From a checkpoint of a small mixture-of-experts model trained on Wikipedia: width 640, vocabulary 8192.
Below are experts of layer 6 (counted from 0) of a mixture-of-experts language model. Rows are named router (the router's row for the expert), down (a neuron's output weights, with its number) and show model dimensions 320-479. Each number is 128 + 24 x the weight over its row's rms, rounded and kept within 0 to 255. Numbers have three digits each.
After each expert's rows: a language model's description of what the expert responds to. This comes from a sample of Wikipedia text that the model never trained on.

# expert 14
router:161124141146098114100109131099118138146136147092121151108112094129125102106127120129142129141151080074127120181118127147076141138128147141127104099124112119163143165116170176135129098122115139145116130099118140113124128141123112099087146139109120082126112152118159145109142117108125093163121164107134154103136098151110177141065080123118109145107149152177135137102147078104128126194139117159148145153116117142100113123120149134120166118170120096134123071073149136113121158135131098
down0:105146140118111129113097106119144061148123157149112136163099109124117126135123105109120115110123128135119137151116131114108114141127128146115130136157154143126146146111135130078102115150124070143096139123131121100133113155139121136127098167140172083107125134123158068127165133137147123146129129125109159066165126125100140184118117148092146114127125137115118124172194176079126145180133116115103132114120136102110090122112114128126123126138149153128138089161121128115056152155120106
It responds to: Subject pronouns, relative pronouns and modal or perfect auxiliaries at clause starts before a verb, such as he, who, they, would, has.

# expert 44
router:135115156141177157109124122161080127156146134138096103112132132145145091191076133137137129130124140142113140125120141163110100128147111103116158101125164131069147116093147099111152094112106114097149107180098131159152085141140149110131094095113137137070148154138150116110124104145127136084101123137116129100174148101117126109116126174119129147133065150135166155161130139115103097096117132119090132108107138160137095148154169121111138134114124153077131098151100067137184142126134121
down0:116094121155112082133160124128155135115107142112179104136143131136144129162148133132136136146116105118118098091117117108133139108120169146111122128115129107141102122159146102140142145058142129146108109152107141146119157158122124157132130098161155117116170138133131127120155117142173111152131155169058139115079119102116113132138124164151095121115114124179130151126100121113131118146119116114141129100146145159115125116157124114140117138104126112088138143112062131130134129162117130
It responds to: Verbs right after he or to, such as has, had, gave, worked, helped, have, plus mid-word pieces of German-looking surnames.

# expert 50
router:120111133135160122135141121172126102128129179104096156103100174103119113160141146164110131111129128130086146135131116131131102118158125130112152136104091088112081123129138081175102150134122157122103136117118127099093135090161158132132115128129129119102113153122147132163147096154142156108129096128114082101145133162108120145138122132162079118137130140119119156116106114088173146118142138157111138116109141140173176139126134118098093129088130102130118124119136150099116144111131138
down0:146149138097149143101141142116107155130141139119131128132127182087120097107126154133134142151113107155178128149142104112141084100111148114132153105102141132119086093121110165129111122133156142141145088142162139141124120093141115125145149130113139126160135097160133102162096151119121083135148164127125155151113124165138155132171099127099163093126103165179109139147078155131135134140101078123111154085160153122162133108153123152113123127130126149171133134088161120111148139078156112
It responds to: Table pipes plus nouns and word pieces in geographic, agricultural or team-name text, such as Valley, oil, Railway, cott-on, Racing.

# expert 56
router:171136127117146158149130210124138119140122121150101069134131081148160095151136116143127142118139087135128111114135085136114126139157201120134120131143148109157116098124154171135109153156111131118118128120148122158156092110118155122147109079121153144147113157098144156134131133135112152117124146143113123108129133134148119134142095136111113163085125140100132112150096095143104115129095156124118104120133088131140096152109168106106173143130139121131170105135122113147139140137116134
down0:126159135124117105167112128119131119148116122167118129127120077145182132094129144097132089116148100158107136121119111165147108147126125130103111162120168091110156143151082087161119116102109149114153133128092133112142165114108139129158139116136139073140132141131130130155133181122140120133137113147131084123128127148170133090166121116187135129091137139125117179118101160115114096130141107119184084118133144156117109146122091129116159119158101135114121125154151131127107143150101159
It responds to: Adverbs and location or appearance verbs mid-sentence, such as located, also, often, as well, appeared, plus table pipes and place-name pieces.

# expert 52
router:126125123110137146130165141128104145108126124131084110151159146146109110137119150079057129119110119158137152158115123130155125144145107120113133122164125099166154135137182114090144142127129160111165115105152105139123111115151074163156116105136163112149138111137111157121160125157125122148073172130141168173121145106143120109116107108112168135137128164126106142119157127123097142112179149103140132131150112152135095146096165104123115123112131110107145132157146107171094157103151127
down0:116138090166176144153123139087136092123096113123161143151097107161116132111131125140128135118142076107180101161080104137135119114136128139084140159115136094173144144130106160140124131117118128156162137117124152151164115110122148113142122146143100090100137123110151148113105091140111149128083138132118172080154162121147118167133139110134129136123130122160115148091111105135101124104130058139113145120128149113122126068101099181124155123148120089151164115151121104158130142109085096
It responds to: Equals signs of section headings and opening consonant pieces of split words, such as t, Th, Sp, cl, dist, Prop.

# expert 38
router:133087110150091147118163119143114120191173175124138129103095131107178133147135141115178146092126158178135124118170143135104144165115109117136143145157110149082162163121136124129111093157087169131128102121132155087113136165149136120122138128130130113092103133159129126110128160118141082145097119097136139133159117138120118122128172135122120123122149109106135113126143148148129101125120114128141106156150135179146167138127117126121151141062136121152113108106127162149118122118132113
down0:111167123112141144151142125130121115133135116125114108158151117078170151146125113071074121147115147139144123127118125117133153100118136124131131135185121112150103127135116117141104129122124127084166118100140145148114089134132087146120107075137099105099129148138126161115119095169138130162097155132158162102105134105170106129169125146114160144143091120077157134177160131141114150134124085139158142116109116098090132152135096161126127129156169157168125137101124131124155123106096160
It responds to: Inner and final pieces of non-English personal names and Latin taxon names, such as Nedov-ye-sov, Tă-ric-eanu, vir-idi-s, -ić, -kov.

# expert 18
router:119138098133161096155139147198102110126120162128137085133154137107108125081129121110128156173173097130110111118128105124087108105109103162121131124138158113181137137095141089145137164112118128130127156121175119133166114121154122115162127126160163118119160125166139132113155133135120076081160143160108157149160150170133149091097056146141130167156181125138129152134128142104113156120158128130147148160108091121159125154096143146135090131176124111137164136127137105088116110133144108
down0:156148128130107117145118121122107089167117153143116127140133096125157130156146138085124122152085161162187153145139122142128103158124089092135124110056132099118104129152132162146165114120119145115141141143151136081166150119113092142109181075163114126155107167135153139142166164120132152143110107150135110112168151144111117115111145113124100128147110118085166106122145145106130122108124134147096153180128129129156121159110181147143133102117121139105173130164118129126098163131123112
It responds to: Indian and Pakistani names in election tables, such as Shibpur, Ratnapura, Singh, plus modals and subjects like would, will, he.

# expert 42
router:153107097127119137114091106156097132143130121146102077099127146123154130078089118114119153122154163092126154105144151106109180092153151137134127171114094137123136145111142138135138100121137135162132096094167124137140149122120162108133170114146130137097158136114115138144127130142136151112129160068151121114117149135093136117122131118123151120181151133108146108155145136151104158157134094097099146084106127107130094121138134130153113135173143138088156120138126130147142130129108133
down0:167125122172152148085132118094125140145138140138118090104144125149129104092146125163122103080117146104156170170153139134130112091169143151133099134144147129162150107122134145118137114122157161099129143118145085124106107115119147105145115107140130149128097144105114146156125097122140138112139117128138126164137076108114109157113168107163120120131167127130098146113137127097130097135118121134145094121176189126140147140145118147151098115092116142129133140113138097097119142122090140
It responds to: Equals signs and blank lines in section headings, apostrophes before s, opening quotes, O and Mc prefixes, and degree symbols.

# expert 59
router:130128070162127176128159152113175083122136131136117127160164129159119121150105122153138133173112111181093131160125190122122097101119116119115123169095124120111109124131147132127111157143096099129158077161161113110151145099137157138147110142099144115146119129102149127135098131144107142144093139130117087147106128159127092120121111153131145176126118113141145115182110127168114129129104052113129132149133136165139038112142132114142156140110120096151114137129172115165140116126106122
down0:153141079118143127152172150118164110135134097153125120138149098092113108146126156139149127128151170132138126135131124135128130151125119124126168171156145127122137104130120116067142161095124072110131107168103127182120122093152136126075160128150118130115093162178158132122158109109146094158130113118139128119119150141126145111134120164098068094123141123114117128110132111133091172076153083147129120124146094159109140116112101138128110108120171121150156103102133185115143119123127124
It responds to: Pieces of British place names and surnames (-shire, -ford, -ston, Oxford, Williams), plus the commas, was, he that follow them.

# expert 21
router:123104122104151073126123126154161125120127111139101106084121100145145105147151174093085147121141169139081117138120140149095105159148136113105128079142115176139115157092149145121101129143115151113122139125117104125139116095120138127104152087109135126103100131136119081128133146169123125114134146107156133093124138128128117140141102114111123172139102131112161118101099103105098156149117165115091128106118122093105111203140150150132109140101151108162103120166122082130171126137136113
down0:146138143097144137114104132107155162152126149131149145120147141168109087153134124138114160152120132111143128117071122154130104100112098136170123091142105094078170145127122178108061180140117123162093139158130075174144100088132139115154129164135148065128112111136144150156131110119152142104156146146103100135082156142131099114142117184143121117145116097164099152129125127140106096159174146134137158127098127156099137100126136146092091106137102077161100130148156120141117152149190137
It responds to: Years and year-digit pieces in dates, lifespans and table cells, such as 2008, 18'56'–1930, plus "first", "second", "when".

# expert 41
router:123113142170148115122132122122103168112167132158118132108107096106159160147147137189124047176168099174132127116165116126147113147142109090157116125151149110120136109179147180145117169137127110127134095111137142169138135101170138107144113144085139167127122130134146114122159124106131100154127128132104141131144164142135100146119135118138116160112137093164132091088138161113139145155111070134139088118139166139170159125147132150120122119087133177100129158111131152133093172139130082
down0:130099157166101112137154095154161112120151161112127134102138078174071132153127152135125179176118141123116147144129115090137161152100191132133120137102132160150137148099182091133073153086117141118120137137099117096143150134160124111157139141101151153142143121131138126101167146142188139104137146131095132142097142122118108163158119101108098116096138135137129157108164153164152169111145116157136146121100120151110183127096126114128135140159166152134124137137113122152119119150141144
It responds to: Final pieces of place names and surnames such as -ville, -ford, -ton, -berg, -ington, plus single-letter endings in foreign names.

# expert 7
router:096160113127129118135140089140092147122137093110143134109163120138146115134168107137124094136104133127135122139147170148137124055153143151148135128131101149131131136138089130120114139096145134132143133149137185129142175101127128111131137157116078172095112120115138146183153125159090146112166179163137112119163145089120108144145150140149122111117121131121126105135099124101158137169093125114124090165139135147138119133124113089134122123107140099084197151154156116139130130097133128
down0:090078127124129113149138086138157096157145135069117107094130108117117167123100132123072156150107150131145151128151149144123112123100125152141132120116152143122165136134102134091088146142173166164126142151133124126163106164114129093123101123189116141124094129132111131140124130128140119142156189183152111111138143152125115137178150074151135128127123082167133124130089149103119145135100119103145174117106101081151120154153106151098126115112105134102133156168140097114119146098156117
It responds to: Word pieces and heads of noun phrases after the, a, of, such as new, small, surface, and mid-word pieces like redshir-t, frontben-ch.

# expert 16
router:123119124112121138100112113125117106145151119139141091109104139142141128154128131120111168135123148144106093159093117115138117153176164113147116156144173182130125098114138081086096120134139096105125160120134120144132141138140147123110115102127157144100117154124146146164129115119118119131124129137124165127138156074109081131152125163123136133145112096112100129090117140106089124122149118134079136155126179116107098112157120126112124140149141093122085115153118104140144151139131126
down0:106134111104125169127114147120132157126147137168170111094126128109134128088144119138098117114133139159134161132155137160139154149094130147151103160120146129112114138166110127098089060114157128128135144126153112106056121130141157108155150122139090114134141156107121099142103189092061111154128094139146124121085140099128138105190126139114141136136152121162115140119074135154135106159128124135144116089124099145132136140151132142117118130128124140128148116103092130134135181158095145
It responds to: Commas after dates, names and titles and inside large numbers like 1,082, plus dashes and table pipes.

# expert 29
router:155082142162156152100168129162127121124151133138138113085104133137126101156137113118119133117107181165128137150133148192135136117102132138149149124148101110112145097105201122129115118158092192134127102073096115150135122110116162090126114139125143098119156091156141156139129101149164120116111157137121146108139155133123124121170171147145117127127096126127142135135121138117074148100124084119087138142159122140128141108129090117118135092134129141122116100100125152145135115079109118
down0:171176129124147140156120143080159160148072118138073137116143144115121143120107145112130143142146129144124122129157159102137135141127135117154133134103122136147122147110126118100135120088145172114162113132100099116142167096149104126134144091122122122123083136101150088131135102159149169123123121154115151176101095139110167092132137132100100156105128162157108123139132141171155107146182139139122101133131106140155155131138146157125167147142121141106130105131096155106126076121178088
It responds to: Surname endings and common surnames (Smith, Jones, -ić) in sports rosters and results, plus score cells and determiners like a, his, their.

# expert 63
router:108125100142148122142128118141125127102104077115121151184140163180150130102115126171186147111125174142163113149118121143050080109127095139146118149112137119092140107141096107169130117169118134178123112154108132150082139140133087139107123155107170115151158144121110132127135151108151121153144164093116137141111122117133153143111123100137106111134144115142131108122136161141112123099132111142165112117107097175182181114113103153127182131126110157147113109111128101144163124138133173
down0:168110093104172076130113165172164132121133100120107163164114105084148109150164127135145131127121152117129150124103104100135147100099132158088135148127113179158102128127139151167078143142125139099168136134104136134131127131113108123127123097162127130180119147149122125104157127144109155156085102113119135101124136110110135158125112158131154119119133138122114108121137120108104107145131140123134134091149114122131153094157167137100148152164135126136103128160160168111157131118107104
It responds to: Consonant-vowel syllable pieces inside foreign or long words and names, such as ti, ci, si, va in Salviatis, citation, Deepti.

# expert 48
router:109133091113162124156150125187117124147134120134121095114141129083107135103148139115145130186162088143115094137099097133088114091147124181123101139124187103130101133103120083171151129091136126115087139140124124136170129146126132117109106128160165131104144124149121113101125140106153102108127138125150119128135164137145117111122117135137116130126143105103164149135154180101137130155124130157151151168129097087132138148095166129176105130121130147105154145118122114136100112156131118
down0:154152121127088123072171094154098137139130122063114173133129112136125108130152118142128131121094156107112169159125158143149167087144187122112150115132139142133099119142153161140146153110087117127112147148136114126105131150111132119141164121148165150093168099098123171157128083129132133099158134125151128119111184180122133177143121120135156132152132165117125107144097161077126133089175137104103152130122092133105109096132127136153158129123124152122124136095151161103109121167127131
It responds to: End pieces of Muslim and Indian names such as Abdullah, Safdar, Surjit, and numbers inside election or statistics tables.

# expert 5
router:143117123088126127111122093124189075105147110097146166101118119161118132087129092143111112122138082111081129114144090108170174161111124127167125142145107098158125130143079114118197093088137134204148083149122140103117131133149140123189146160126157104111170127149113138094135134108144096123135123081132130153152131157089140138122083180118129089142129136105097111123124124110108139081143126150136148156133096110136118118127106140101126140121131123117142147129134136143124154111106101
down0:122105140099119129132132178100124108120171116107114119139104157119160193133146143153167148112139160150128142162140111136137114155107123109123140137158169148072134099126126103157083121110123131144124144174115112154120164137138086076125105142173119142173118121094094084102136148118117150142143154139084123128143151108120125084129153138142104113106126160151127122096107097147172122101133105169161129151112188133094092124138110113108115138131168100126135076125116132125176135118085141
It responds to: Tokens opening a new section or sentence: heading equals signs, paragraph breaks, full stops, opening brackets, and sentence-initial In, After, During, However.

# expert 57
router:133160144137127088149129138106107169128129118160100070102147103176124161095124127104158161117136146072123109122132102147098106172132160098150133132117157154123130131098178113150147118140138153147152110153163131157130079108133132131072123105112091097124138128154166066162123082092143100089167127143175126099106152138126099139157120123130129151148071175096118110088122136114111166123129119130115140145094159114110080135115139124138156139116142101109134112161139123133125122164131113
down0:142125107113116151133108131160131169148167113141111145119101149116135111114129111132155131086126121112160134163073172136101109128112109129109142146151133077137117153152103156105108129112105129110152152128118098095112099111118129127122193128142112171100129149082111123170131124106106126153144101138112123110167129117142121124135100116138128070097097110140143161092123113155111081122118167144147109133095126165140115118164150135126124147152133089085147094105116096116135158141137138
It responds to: Numbers, pipes and semicolons inside statistics tables such as league standings, scores and squad lists with FW, DF, MF, GK.